{
  "d_model": 192,
  "experts_per_token": 1,
  "moe_layers": [0, 1, 2, 3, 4, 5, 6, 7, 8, 9],
  "router_score": "sigmoid",
  "router_noise": 0.3,
  "n_kv_head": 6,
  "head_dim": 32,
  "rope_fraction": 1.0,
  "init_std_up": 0.0361,
  "beta2": 0.98,
  "lr_head": 0.0085,
  "train_tokens": 357200000
}
Below are experts of layer 2 (counted from 0) of a mixture-of-experts language model. Rows are named router (the router's row for the expert), down (a neuron's output weights, with its number) and show model dimensions 0-191. Each number is 128 + 24 x the weight over its row's rms, rounded and kept within 0 to 255. Numbers have three digits each.
Before each expert's rows: "comes before" lists some tokens at least twice as common just after its tokens as in all text. This comes from a sample of Wikipedia text that the model never trained on. Tokens count by the router's weight.

# expert 27
comes before: " |", " (", " |\n", " is", " and", " was"
router:093106102119148116112094155150125111126160131115110145110125124102132158127117144138105115156131189133131086107135128167137170120147122138162114096108144116128115095171201096104086100162197146143117111126080133158158164161097115097133139128104117117127114093151139130105147102088116127114171134131125149139168144100133136149163079104128152155105101086130176106179152109133137124125144119159163120129122112070088146168117122111168139126169128093099115097092099135133125120089138091126139156108141147125131137136122117118142110143137102154102121106118128134131101155109158134110
down0:098119154123149103166091152148111146148109099132090149138127082134127105185075169110119156164157138092114110117132143144142157111151136135126093093110118134126127120134190086164112072149157149137154143137121171165145121179150124120148112158095178113129117098106153094155134128087140104150150137133079126127140113123141115134157106093149112119126111092095146124146128100118118133122152142126141099179135102109097126142124118085125125120163104142118108097112149137115108117076085168169136160101118132110106112100096128111131156111143141166130102136123104158119147137084119139156
down1:167099137117158099114084195104155152120104089135096091130104130114118112167121150135128099172163121129113101141141126161118105133150132114147103114156123127140138104106118156109124109124111179105163135169143147122140103127079108126138090161132108095146087133145109137093155137124161126098126149113121124109112139148163145117139107139080109147114123138113119138086159119153097091110094127086099105145087135134129166129127153151100105117129105140171154084152160160102105089122156126135115107108155131114077135112119130087079110133139124156075157145179116144138082131117105121117
down2:143141100121112118149148119122099141128172141177140142151125145133093161076119116122109120123142163128138133132105131136104133130119126108118139130102094162157071175126123138144099131098135150107124144139105119112149174117094146120161137149121178144110115149122122143150118083109169094164139121106142140096137124098133104154142131056098119195090133096169096140133151135134135127127126161115094156153075135163150142163144131126171155172112166128103145106116141144101136161131119117160114106147111138140150149120108099110134129158084155066139114112121121156158132166107103179124
down3:159100064104141146117136100150162119114156091151115105123060154134101128101117141154142117122134141134098151143128137127136154146075130150109168140157145137144088081160132161106222122155141138156115101140112138150153110098157089103152139121119124113126131113155107126115163168140102139094114125151138121126142164128135111133120138098084136115144129138156132120160139142092141154126143112124116083090097163149112140043143145111125109087117098088098110148160122107129131108122100131128111120149115137092149127137118158141116134093155092134153118103172131138146095111119153127138

# expert 7
comes before: "0", "1", "2", "3", "6", "4"
router:097148116133106168121164150169135121152128164169136107147160138142140108114091111132152088168131136162146114108117163181177159126126131132131158163078187142147140100138140131099089160121152139081128149111127127182151154101104134148098105146101123117174119146100089145122155136109146135177152122140120146144132161099135103121122108115120152133127141142143125138162130097138121124099146121113103108117168131119107140173102121140123157147160112097120147109082095143142147152163118104143144093135105080133124128141131118106069142078149102147104122077161124121133107139174131142104
down1:083147171123120156152126074112134188161149140177109117146123128101125121129126128122109113132139128126117125114123110120132130117137086124118130152183133106107099152176115166118112143125098137076117138105142108161066117100134175193142125129087139116095140100115162086137129118159150134096133114176130177133144099100124112102123111112139140122110167138138166103139131147162109111118160152118118133166126103124133149111129146111175138141080156118137149155116096144116158145104090083082146106086135141129095146115108145169136148176109139146122128101132122135122151130125105132078
down2:133080146120098158146122119145174100128105122120140150114082085159099107134153148204140139136162102101128086124089110132130160073127129127151176100134143141103158107090123178135128146158104120123136140124131123128128135146146165106126080109132177137156172123122150131131129125126089106153155125120149160131131114111134175146118147119134135121178128156105131115111143112123122128125128143130159130118162126145137147160117182156110108125172125125107162079096072125081150138152142151125129157108166159142076155153106132146110132126163109123136151170103114139158100121095131127163
down3:160136129096109156116101136133113136154104157153094095126134123103128118111100126106099107147111157132124145126148106099110111144141114117109114144154163125143159139134146135153121116136138138154156113095117145104131131173125154184179152129101153149151179117119149146135151162107147118109140092163170167161134110045150077097122127107151118121125119134093137172105120155148120117154120141128093112135076120148126077093137116109101103113129149151084087140148127138141134113109114139170167135169128176126103143139165139164141118182110096080143128148150119136158147118132108117088
down4:114142142093107149133134132147147099155158151123112115111130091109135141150093151178114136098125076096093051124126098106138153135094106169092117126107141125146099110089112116156122162062135112137118100131115140127149175141150126167170156140096087117137120164130157110115167151144104151135097108123121095114130138158078150089131138116109135094131093100143104106115134110133103142123114114129161112132106114126131108120110145109110139116136128180086158124122138169110152118151162152134104120100134132157119109108154141160114086093121142118115137073162123101135080156116106079124

# expert 8
comes before: " ", " -", " –", "===\n\n", " life", "′"
router:132126154138127123123145149163134118127118138120135110098125135112139158115132121126124116143130163148170106121134155135169151088153104131135159105087154137103153111132131133089123107135138107116102079108095125160123163121137130139110105125092153137147086116135138156121135099137101105162171115166124119192113132106147143137148126174180146094148115100160132152153158099134100119066151130108128120143170114141087178167076112146146102125162149135118140128088121100151121122134054085161147110115187092127104171146137113100105091098167136147124144142106130150153121138138124136148
down1:135135161152088112118135157156136124093136139143140133108144171134140106143143135121109122154122155175126138170168116090099140160108143161170123097142123155145081106141148132132133140084050149117069155145144113138139144092084136139161124159116183158108145130155137110120109124115136136159169146153113155084108180070129132127114147100133158121121112098125106085157105126129141115100125141145107118093112146096086088110141109144166141136120176127123146120121171105136100104136144109131100123154151101158102125158140132097145120113104092163122110146133126133127165101123107110099
down2:102140125131122130137144080106139116144176150131157175174093132090161117105146153093146126151101120104116156130081175110124114138149133147112107135100124140098151116095105154137115118146154132096140127127117107142144131153112100163133126141161110111152129143141107148167166102128119151158130123101136173126131180104127097124123103079109124148073106064116163134127126165141102124151144136080174139146149126092165128115153105172150150172119110112108126173133120141111094108120124140140121121063145122105156110088143106097142153141165159138133130112147164123138103174101143131114
down3:139117128136181196146094143129138133161106130130123098140153115125133118128128117106130123187146087123140169150160107116124116151160082125164099110170149093165144129143115184081116126157141141099144115134121108125132132099133122162126133111132143128135143133124128154121124089166092095120140108164117123075123131142119102118164092112125100105132147096176134117109115103089086151103122162133163099193056130130125112157141127154101137128112156133134134140097101122133138146128148147118120095117149139111123121136075103125177157168082179161113158119130109126137119135129153123121
down4:136120132134141157144100109109146128091101157121102158183149173133109150123109134116106135113147127134126112130121120132098099141142119135125104145098107127160159086149136114112165166116142118139157148159161095121123131114145155103139137117115102110073126156145143143164127140125126124130069154104151130136135144127110119110077111153161106152048150122157146094097092117134108153176092107151096147139151122116118137150157102148165134187135114125098113118162115126157123113098137152114085151133068144145106132105127153161136120146137085098152120108188168126138164103152118087137

# expert 31
comes before: " the", " be", " a", " his", " other", " have"
router:141151116120081178104105158147116118108099117101141109137126156130131152140100136117124075116151191134117131111177197153115117130164086151149138125098122125086133070164126123111129109182136140109125150112134167138161139082115141118145129136091104143129055108107075118124119144143120137134114152178124124175099170153130129101112113145140131101152144081115151130160108135090117138117110140098168115132148089053094128123127124127144134097101131105100161146102136125116138140120110144134128090116107115132142127106113112115080099101144121155108129097124129129142115126142129120126
down0:118140129124135098142118102125108147105103151140121140109159114112098104107131109131158142152131099142138146114115126125106141135115148113128101108095133130078109142177152092202109156133122157105120130137108155178137136165156106109104114122090142132094132131114110140160138117179121123108148126113157134172150162099135115149114169111118138113103163120159140153119128123191131104131119102152154116177079120137162042169132115129145187194110118109115122103153124133156145109160177127142128118116131123089119135148129096115152100103095146084142101147147136133097114137114142101132
down1:127143097093153167152143097120148127138137156137109137089127139063078125118114137145096105117118160119099166151152135166136089120153114147109115146119115119115118106113106107134188113126111156155134105153156119116108087159121129125116159138142123130098138154180114141124131154112132123110144142155139115109160128113122127137103099149090166144198136153139172152115146148164135076119177137111113167136114141159125117098102149149158148156122144106140093129132133138129131061122130150147126110154131090123130128146124121134159183130131127192154148092071097110134112172146120099115
down2:143146174117154151111134153102107121108175133124110115114125117132075130128163118101130117116138173139149109135093120117127104173120146164115115178115129151164104146120098138143141137113103111126135107097152113072117124137110115139092162137145131131125112098157124218143159130137123103144115155105119163157112082137090158134132097119087134132153086157122091103114151094144158190129170154160120116112138151088144115147127106149127123151133113127172136123130147102170109140126167165155140139121136166077106135127145146140086154142099126117080085140123137134153160114131150135129
down3:088096142124103114165165094152126109132103142126137116171103123121109132137168161111095110134175112108146171148178104111100131116121113094116104110093127136094150140104158152130122110158075172157126178112135115080134132088187142104129171156110128152144094143131111142137118160070146103093141144137135155157118116132092150153119117127106114140103182132159106154170116126119135120090112153115093127120136143110115141149107099128124126086083168134146129113162151092147134136116126134132126144150121094136093142089144103082127137132138165127159156110138100162101105117143124140103

# expert 21
comes before: " and", " ", " but", "000", " he", " which"
router:138121143094122177104157146138121145111138118109144140101134201122161084118128112125109142174121131133119100079181147154169151145154145176114156128124153161145130080178150117096126127146140133134103089125129107172104139106147135103126131142118106113167083145123126114092126127101117108149120184127099140124117122107142138131103134158137118112145082100157138107186130119088120132139108111099148109140179105130064126172113123100130134116109117147120119116096091153135140124099080084100126102098156090123139160133125107098107100132125124130149117101117121130165129118141179139122
down0:073129125129141158080095113135160101105109152117114123085143052121099122120122134153167127149154160094145141111188124131123092078130125123126120111153130102149149136122110151101137129130172077092112156102122133149117156115122110105127107115119108145143076113123101111081127107075125102134151135145119120123117115126090111141179160164171107089191115130129131144119134150133106127115135117134135096133099112109110116079057106112114126082128180123134127129125108104129130134175141123136127154114125131147148128144175127142154124145136142127110136145095099161099098095126130119104
down1:113128120105166127136139129120143095111137150072086182156067093125163134129124155128140104095111141134099136108158104141191117114113111158139124151093104120106114098111130162134148154119146098094115139164109106138174087115135138088134172116173138134140192115139183090162150120136127095116113091135128128084140098131151115131146124104163136114131112138111103109137143109124134090164133113134110102149123131151188131090134113137124116103152138108167128124075114152124128099160152101144117128164129109115126095170129122147126161107103127146120137114116088108170118097104130146159
down2:096154122138165119126089143095137084161127117148146082110110148122125125129065124166089156093134151125129121106149117138125153147128167170119124119089103152084127150149162136156179129098148146188132146106156101147111124117166099113087138145089143118148131165133131084150110111104122126142127097152151158174156144109129111147118160119094103136123137098118088173091114148141132103136123084111146125166157083112132142128113138100122149106112127131147118117095123120148143082088136144176118120160124102111122113157149136154118113128115161133137159088188140128131110121131113084147
down3:155155147114113142121115161113126113119113142055145137100113131109128138125116114128161107133108108093142090143139142101172165123131136137108144136130107119118164117152078129179149113137127168116125123126119120138151082119145127118110170116169102127172112105143146126128160149150122125090161153092106157136127074113160133078116156125164133127124081139149131097105146106163120141136118092151109115078160114135079184112058132130162129110133147134169138154131093141134115202137127136125092145136129116124102124145113126124134150092122110141136126116112129110158133061088113155122

# expert 29
comes before: " ", " Born", " •", " List", " Country", " \""
router:156143104102067133139150144151125123125117127108125132098124119121148103126092113126093124143138167155147167105131136140128137126146112139160128094105139118103157093153153137093106109104155120136098129121121168167116138090103133139114110065142127130166081134156096171121138124114113185168170148129124135136103114160137126150096154154144149101137126114135178142139093095137119131114138133128122109134207113119068172156121123109125125109113093087105127116084126132128131124105119088147173122144123069132095127077127128110127101088138082132125109105157167135139142148152164132125
down1:116120130112126138112146115137147144154122078088090159111118111126168109134130158135117113167140082132150122108074101108110108149126140128140108114133119121079124081127098120191123122103141102134161129140126132123150120124170114117154109106144130107099129135095121118106132105172140116106160162116120087133133138109152132100150132109138156101148101129095139153108168139158114134173119179130166110101122106106114128093092094166131173143145129162138144125143111103170126135077141140169131130093127131166150173075158138121104118146106130171153136106111153090199133154110093120128
down2:094078149129172071089133168110146080131162106148144091133131139136172132157166136089127082135151118111115126153126155153139114105109164112118110117087104135104097054150114115074141113144121165162133108143103130170150130093145133116162180134125116159115142114124183145101141125137143105118141137122111121101161110110089129107161149135145122148114128116108100152147123143142124118144146097138169150127143156119086134112177136092140138124120126158108152143147100158153109138128095117113087099145146141140112115074129103114148155140147115154124155105130125111146122093113137133074
down3:112170087106125104107119107136097131128127150094118117146074121129146066118161093154113153124162099082129122121093148098162120145116119130133127141119172148121163117116110081132111118119157107131102197137137168154163118148098137094099139133112119134147124145126135136151148136103140069073112147132120141174140148140145126107109104165147125126146147103119152149107106125102115138114132110142148135094123139119151110109133109129106130132133122134121081147144144098144139097141096148132192087157146112086143106144183127125200136137133137119171158119123179141105164152149154105129
down4:147088132071122103135158096124110127164175087136142091123129124134146142136122156116174151150131056118117088161118131151137093120134101117140131122096124081078120157109099125073125105163076116123120156158127119108118071124141146160126144101106167120135144136088129146118146103162097145148108124104093170115128119160134129123154142099143146117149100125130129160132164130183131123118144117086154109115108133117171130106086116130119126123111101128141159122128156131111181113161115134121122146149130112139116175100150137149119144109154146097115123143082176091145141159160105145136

# expert 4
comes before: " The", " In", " He", " It", " This", " She"
router:129126118126066163158126152134116124104158119126121143158127130083143110128084101130134106153109123149139095107145141144112162142145114177121114112105111109071133083176177122092121109117141109122167141136075148177101156087109145127126103119162136167161103091128144155134157120128110120140118175163113160136113128143148137151113130125142123097147082144145157106132142093126125124090091125124135134125130072111063125160128088103116120118182106131108116158077131114134119114123073115126177110140119120141099147127131108108117133081162127149103169107129110132133112163129128121138
down2:127111110078084141131113130109095112138123118112101117113094135134095110125139115128106119137144136068106142111136161104106097131115114098146178122101141149139139149149125140154148115140145151103161118104108113117142091104057124128147160117127099128127100118115140136130133130133106093098134139097110160156137131144154127141128144156153155135144146102154128116104108105117147089126095165141165169094098136131134116161124128105068103164166102120068105111135139120114124104130094117126152133124082162211125159092133120179134119113157121158128127117143156132162125113112074064152
down3:144146109121146132134124121139136167131145136113133129092138116091162106165095115174185125164134104160136123095157141129127169135126113159139131110134124106128137102128117108113120150132162066150160129140119138095143103130137130107088157140159136162147085161087106125153127107156091112127146151129122141137114084137097054145132140094109116120151166093093103173137131137100065127107170154102111104147190085089111146108082125111146123167138162128135127130090099115133129110126090126122118157110141087099119116145106141127123090137121113118161147114121095156141115116098154144106
down4:121130115152117094107119105102142109157133088129081091094146164106129138116128127147124111126123114126110134137124170111190129121101104123051131128163147145079134158187141187133120158088113125109137173119125169134172083114137133155114148123140113117139114144145126129081082146157109104138094125127126138126164122142118130149159126149127099149130161114125127132134131142088131171148116120163139113119140148096120131124192139139136080144140164150134116148125117075126135101122127140141158144109095123114098094163159123085100112097141151120095139139098103094122162154103157097112
down5:106098144183150135103138115129136134138120129137171126123118149144136149146120094125116150119127096115125113174122147117146144131129135147085104118105119120156104177154158130145108118124124101134104137125117088148053175115087114117177165121154115171112119108113161135137111075101110119106120141154142091131105121095094109134123137133093123093137153151147161129109086116075183094083116161113115116141096144107135152164109191111134170172125161150132098115124118091132105137138090105099110162146161105146093123156147134120120103134125133151105108133108121111094120096144099112107

# expert 15
comes before: " a", " an", " also", " not", " the", " been"
router:129128115147123163103136131148102123083102144098109123092140110125141115123099135130085092145128134112165093113136135160146138094135120154149117083102134120096155121153171109124114111150161113106131113162098180135113126136111144089117100121134141131167097114115087145128177110120107117102130162142101168135110148135155166141088136168145102142114098084123179107125093110110122132128145125129136147182177122112089136171112132132097101075102105150101137111126130162087118160137121064136150120095145146164114154112078112115101125140168115142136186125136130131156132119148133165124
down0:109162168113097084120129113160119131127110128138125137120110135121147154079137192156111070158101088135107130115116115104143097169119089133170112135124121131184112162153107127151173147172094127083152114120113113110131110129133149116132144108209115105148093145125124093107111117099131136123111133099131139168108068160184144124117187123111158105119117117126158139095113129081086152115107119111139141147125117135120143121099118121133112150119166116151117132121122157134124113129097140108136155176136094120169170124090132098153140132119132119109137133118141158130153144144116078127
down1:105105093104115091099141158110174097132105153081080155128141054139087092137147149111132129095113135148110164147160144098141120119101166127094123087120116135120102093117114126156104129100103128186143135118121119111139131106121149118144102112112136133191138187136136188147127152146104097119157138120143085120123154122123140112120080156135125097112181124108121096115097108108168129140152138123109097113118111107109155060129119096088127129134134118151100111132132109144168100123123133139160095119145085102145118125162124150134102118127114135148138171108112101123123097101119121140
down2:118124132097123128102115141125140118113121134124106129109148137140119103106147116151137144079101088110105111142134152133144123106111190144135149158146116124115131098137116135149163110080102139161138078135141153167125093154118113100138115165104119115161138162123128162137138136142109137118116082144157112082148137136132126116122148104122113086112118158154142082112096148148136155116125154087126140113151105138121190045141124135109124137115142103136097070143134123175133155125145132147161105088139141102135079105168156121177117148142115112147132120124127143187107153067184154109
down3:178152092113134120148129141123126152099132134088124113085135133107141079166097149115133168137109146113103096173098147186121145126161150093119118118137142132108122124097136125106144148107155109170120110112123107120151146142106107175116133190114157087191116136119121133164154119150144115125071129115126111101133122167112159121140129152121117144111117131144105181129104134141140101154141156136120089098103109162125089090153147114101102164126180084115125146136143141120149107137090098085126173115143125163125117142108158149120139128107095137123142127155068104103124109090122118099

# expert 26
comes before: " |", " |\n", ":", " |\n\n", " Places", "–"
router:125129102122113174066132144162136141143121130112108148079134140129155105144131096128096096158143141130169107097155163173152168094154118149135135096095171119122137098153164111119111115158158138119077119138097171171141148121117143121131105110133137131151076103116130125134181101111101123102149168155094126125101120134134139169120140146170128121140108095121148110154134101110102109116121108129139119158171111101085143183099108127155113116116091125101133097115098146104103123124120098116138086098123120146088145106113108081115111117139118174125160106109131134151140119143166188132
down3:111141166144120124107149120116127128152122115164148152107137151156139118136168117114143144102084120132124135090115150140159116141134144102096127123185142100139141124164108190137136153095126135131147126102156150134100100107111144114146179099103152088128124098157148147140162137097114092104125129132140092123106084140074118150120116144130131126152135080136147145117162159164174141126153148109069130100117108087105125133123117126156158117137172162133125108083127142108104148145153108114115125144065121100129126111119134118174122104165139093141141184101089107109075127091105085126
down4:160131133094110107139139157131159141141114120155150121109095147143128139116128098124124140136154119113146143168173100096132132106144143161161083102129106131154104110150137088086106130140146131149127118123112080153169136133114112118154109133138108155102070151106133100125103158133099167114130163136131100103127141183125091137081141135117150126127110090135149138129149133129173089105146131117144112144102090127085146151067134123155135131115118102109101120105163162158153129117087164096136094147110170162152125140145086140090143090105175088059106151109145100131135130141097129129
down5:123157096085125165144149153143118122106161127119123131183121146109131137166114082122146170076134143105127146134109127128109124151127172138140091144129123076155132136113128142126198107160120149147123102095125116154187111136100135147157138113139141110199125124105138108172070158091107089106097161129126135124137140127116126139143113138112115140108092134116098132153094082133144165142104124140141146139128095125160152145107128118135083117103131142085132175147146117101156139133130130145074167103136152183150135118134174109127124170128121137123161134138117135075131138132104115094
down6:104086172075161153120144156135094124118107148124126098116162130147131128131146115107126139121118173096123155143085111130158101134099128186141140138124102144082106152119133116160148154083166105107112092106126094100144123134117128119110114182116080118107152155110116122111166148117173102115111132138144189139172110108123111096126151105097090144160112102125161139098125164107093129121097123093116122122149135151123140116083141148155144120125109110160099061124164091136122153169148141148109125113125142151127136171117145120116091149131136092109162128141116124116155124131181152116

# expert 28
comes before: " •;", "-", " |", ";", "–", " |\n"
router:129124100126106171062137128161132141147115123112107157081131132122162109141134093123103099156135141122170112102149171174148167093149115154130129092096172114126137106150156110104115116162149133127081117135108170169147150115116147111135093110132131130152085101122134133135173096113099130101152170159086123130107111139133141166109149140173138120146111094110148121162128106116103108128118100130140124162173110096085149176115106122154105111116089121099140093122102141105111111131116095117141101099127120151085148107111109095120115115141131171131154112111134140144139116141168196138
down3:133101070158120079118143125111139155134095081120097096150102114150123136115126119143143116119136122160109111137171107177130105105139113117140145165114108169154113138126136151134129119146157152099117145126110121078105107137077139137118116162116096120140136127113118123128132161130103130140129117132133152102119103098133119131098117113131118106129134101107161146167146166092127098133133185138117106152153137182132107141103148103125129120128134141094145119175097143122127151120099057137153094124121111145127121185173111098185104158132072115115129170093147127135051132099161154131
down4:108136110141132174117135143141120077137118132126119124105110159095146162140104146108130139112083137166137138151179149164109124176098123133116153161135160160117173121155140136141109111103149082183120154118122145098110144079125150114126092163122146165131150119125110096094124130121164124107104163135136101118125137111104127138093122143142096170110097160123136084140100124150099137114115149175161142104199120150150127128141157122098117126115094142121108120066155114081148151095104148113138100144108157125125175126068123115134158117113144131119124130161116110091104132153097147103
down5:129115106135156182128165123150136179152112117114125128082151130124137162125177110123118135131163103112179086087141142127088118166152118129156109103129102134125142166159131152132101156071094162127133147139105128120169145112165089133154114128139128116140106119162132137140127146098170159142133134095121171094155133164118122130135110143141132152125115115124124143128089101160178139112135145121088150130118146106126166111147070141118169104159118151118134091097129105122109128122140115125087113152081088169106156170116164117130130142154152141096139107113116119150108117121084130195
down6:059103135136114118117123130130131122115103112156110148183158104087123194125103122127154103126141144120089116097135137151154165170075139112096111080111151139154134155106092138151139134146148119152121109166116144159131113109130122119133124139135108172136157104155124091117087124082157102134152119107135160102121133112132132161125125098109118181129131105146171083152099124138113113137121111103150097103168109164139147138136123119164095135165099096139097143137140118096127140132133159140129156154155068137127134160125113129145106161070143176124096123121111125100112167152154117162

# expert 18
comes before: " |", ":", "(s", "-", " Density", "–"
router:135130099123114176057133137154126144143119133121111163086134131127164109147131095132096100156141143129166103110151163169140172088159115153139139097096172112129133113147155112114108117158155137122079113144101172170150151118119141121135093110136136133155087111124133128142174094111095124097142166160090129122111115144127144165107153137157135127144121086115146123156136103118103104118125102127144121160174112096088145176109117131157110105112093130100135089121097140101108114126119095116146097099133121150090147103110100099120114125147130169126156107115133135154140102137169199139
down1:105111097140169169140126163090159138094105126187120111100140084138111127114107121118144098122099109140121095157128102093118130128125131117118119126112113103129135116130102130136112105102134146123065085116088119162175125150159166131144071114156145109135080148101157163115083081140112128111127153108148166117139145111137128130129116138155122094128112167116146123135127102127093124144150139079174124132136123154147119135117128106108119180154184146141130162152160137137151115099139084115083141132129129120097107113105126154113135170080112117136155127102125160138145104151168188103
down2:111122163109158078115121137120143117100118131119141090093151135084132109123072146135130130113050104134118140162130114140096114137150100130100134073126142143181087148091149145132104160126141122098155127110065102115152127098146117110097132140128146156124143136124122130096165054100095137137109109110124144099075120147131114143125127076154150131117095140172145140174099150166130111128104129101102121139117107131162141132141118128115143151133143166144123124163168115149084123109084110123176139132116113108102098086100139126123116126144136105101114115156086114151120146126121114161
down3:140102128097122129075090183115095114154109135136147132178160088113140124155120150142122079141077102108133100174102102121123075134120115152127114136129153148133144166122086137159080131098084124148069132147145122072113161130099151124155181124109151129113113117120140135171133108095102124166114137160169103134153136124106121097101144133110105151136096170162118149115138130133094129111132148142139135145116080109101140109094131133100123192122123134108096151133091129110124137111166081091125150123135132147152142110114131142110162130104123111146138112139133185104113136114123132116
down4:098146152113071102116118126088138093166161146124159129090139182141176129153145138127121137109155111136131129102135142121083118144120086137107138114093153135100171142119108140143166135150131092130138128137138134111061143122128133146146109127123119139106145144125114112126147169164144129112149113127112130113144149135173114123086099137121128165133104132123159130133097143143085148151168137105152104139119122155106126086179102122085105175152158196125102129159141097144086149138166117116109170150097118151167120142111129084126106113123136108139101145100072115109094159149152144094

# expert 6
comes before: " of", ",", ".", " in", " was", " and"
router:128143145129133156153117092145134134150136142108119159112145158140153117172139118132109110128097124150175138111136147194125157127143126142152156106116141130097135112183153093135122112163168135125141087121123114181141144134121079143127092103156091143108109149114098150116176097143109138116160131147137132159121130133149131150146130166133107128112115129111146093138103146074089127128119150158103138141147126135114152222113113086112149119160102118091206164126124127115100149132134078142124104132127129137113133115071107091124097094157101100122115109147128138142107131114155093148
down3:135151135155125145146117131147117133128165129147147146132140206119202129079123162118143108111118124150118079167122142148106148151116105123101125091106146152114127115125134157140051114143070138109177114105103110115115140107138112097099187127130119121168091143096186140118112122073094091134143144185131130160159114137160124089162124119114122159161168091135160087144154150132117140104110123109123148111113123154108133134131138135120133120120129163113114107116135129149132144090112153133095127110157132119134118107106110126116115116144135125183077113115143096130137115095150133130
down4:145106120147088133078131134146108145134131128116107137140090152091074125098124159119111136144105111124120134067130129148142097181115168122156154158087134139132153154145143102119098116106118162121155125157157084111152132157118089118117161124098146158134115129093116121089109133146099124131163099121136146120180074123162159110126096092089138165161110096143177123133115145152154124133139111125122088146182150114128101111150137117105144073152122115151119137143087159135119114154106100119114145125104128114120141152161121133152165142109117154168127137091142125127137101134094167065
down5:172111090130114108110116139116139148167182122135098109121143130114141112131154132123123145170165166130113128124162152143141112090087136124092140117146152078116086123141136159136115114096113114151085129149130111149106131114169123095124158111132148131169142122099150106146216109087112140150176171165132109142140126180138130148162117144130099114158094096122157127118115117165115128103130136106103164082115125130130160174137117142094166099086115124179126107118162125143092147119106102147114144159141107132161145132150141166154112150142126164170160106132112133147133130130108150115
down6:100160102106108146101158153121162151093144150156129169118169085125077128168149142156095162148095161152150138107119127138118109102139148140140107154129161127129103145122093105127151137137124147131134141169088126133135132108113147102144115113116123171132105164107118149133128095153120142121142121145129165138136122127146129106198081144128116153123109113135127115133124136134081155143101145127130081123148161157122119170151110137178154120104117135146139145148190156127166155120063145163116151085115158151116113094176115119140142137115137097070111141154144125079080100117127124105

# expert 1
comes before: "0", "5", "7", "6", "8", "9"
router:096132164148136127130154094134150165147130133137133117116151112139156168119130157125149088151068125161205099137118113158143139110145140134164168119106115116098146095159148151118099164132135129146101117151080122137111162081128102140116104122125144138159120136135088186135151112128106118152184116194113118160126109117136154128101128149132137103136135132145138128130144117121117122083149162086144109140176078089125158153105115153155160072152141122135150130114146116094115118162110122125191116141137113133108133120091117116118091092144141146094168102109134147126117135136153152149
down3:124133118144095144176122099099124137129113151130096092126134128086098097131150153141121117108166131117119151132151131149126141097098105121068143136094148136141137111126132110139152191122098130094117163157144147144116145166159125134125100133128138112127119176163128117138101154119116107109091113105181146125133095126123147117118090138107103118083105138119179105141086126110177126180101110169085115172101140134117061122148124098082129137125139111126118123153106107130156130114127153106115111126124149172144155155178117111145143130095114154115142128109161173094156151123190135156
down4:145131116109191145150083096130106095176090157091145101079151140105122136138130155091174104031130135122159102125101111106157094120101135155121182132137103158111141119165146129160143154135121121116159170166128082111136171124115136119114126143140144121130130136125133124127091114112098128094156142123142082132107099139148139104102146118130159129130120135120125159096114091106085116090104143123110124085128132161113171152115157129114132132148171156130099134105145139135116142138102118148130138150153088117171143140140142075102140163163144159111133134126141134122172110117133121138
down5:125117165142057153146103103153142087099150102149126124141112127118117119152102107173149135097108118154133120113123076136138089123139123128101141130101109157139134115090110125082153142183081116116159103126145113139150136108114136134128144088142127113157136128099111101107141099129104100111147129101077106110101090083155134132095189096150144095113126083107118178131095101110173153077115133152150128130152087115138165121116140151125122137129147120090140128169159120110132125126112097103147114144129133123125139126149145090173142104134086113157149140116099125168107171104132143091
down6:150119115125137145133134150129130175132072141108091124117130136143114158106141111186083150171132109146124118145137184151175168148133122154138118081132112116090115136097202138152148100176084138130104119104118116094100122120140125111134171123098121171145092107124137141156123127139154129143129133088099137149119150112123120097164149124137134138136129158122114119172156141169099147134138078112136106138157147111162149135081108134141110111122082121167166108111139140077127094118162116128122115143148170114122112093120087139116126103088134124131141155155140074123128128094111095157

# expert 12
comes before: " to", " in", " by", " the", " a", " on"
router:138121108104121136127134127144161120161102132146110088117137132126131136118145135102151113131145118147191117123175133160172094079132109137107137130135145131125136123181141077123097116161150126093112104155086126127125154095058123089131106060154123145159055137127141138134163092104106131133140135157099138126116127111131134124120128162161096107086102106130117101121124115103107114142101174156133135115134124102118169159126113132145111136129113141089157120160157164135107177119111108139131125093136123191081138114148109104069097110138108138109124136147163152112116148138117156150
down1:148087145121131169106110126128103120114130117119179089168131147106125138144118129168118114116153111141087152142142087136102158150136153127150157164129132145098116109120147157129101114141138110146105153118112142166174130131102138150115132133136121161131144124120111140181079157086092131101108091136130113139105144134136128068098096145123085144074118114115154092133135101113160159124153141140066142111103106139125167110175097144167115113090104137114115158143090108115131099106123149150143124151155107114134143106143079107151105137152119114124094101139139126182094146179169138089
down2:109082113132169118138121124146127142123151134104112133164132139103174103105129124097126147156116178155150113107153177102134122151133152114071138119147142174149169088126094134163135153140108138123100104141144150102108152141106117136132110103135107125134115149103140167106133162138154135109135154111126133218133104100190094121142097156173122129154133089126092126126136088134149128098110144151117126129163163153080151143118118137103129107139117072071109141108126146141114137128123143156128119121132106118143173149148139094152127132142131089152147142095088132132120138111112134059
down3:110126146090165130142109112156120103105081162143113109099158126060177148101138107158130133122128128152117117076087131116101106168108115128104120148170070084138072146125108091132142138161117121088131117126149140121147136144146131100145113179127141119100148136111127115106103200115122122114099112113105174128125145131113170137132111113160130142096133163127130097113134148127158077122093121123152142173103141126142100119144153190129098131129091128077109129149135132154092098093120146113111132129122120129114141143138161114138135188140137131105174134143129118170144125141150120141
down4:082144117110117111126112097139130156115150142141117143114121152117145126116127106116163091143130155198122124112109154147105131067142124140110147111110161114112110130132113156130147136127102113096114126159124126132124130105118114122217092102132143125137129118087163154119141104111118189113136112113175110147106177139103133160158138132138115105155117125172147157137166135130078110113110173121124105173127135143108142086083110112166176140119125119156174101161129135133126104125124117152133116162131166145168097125126139107126187123142132135114063120102152135127135183121123092139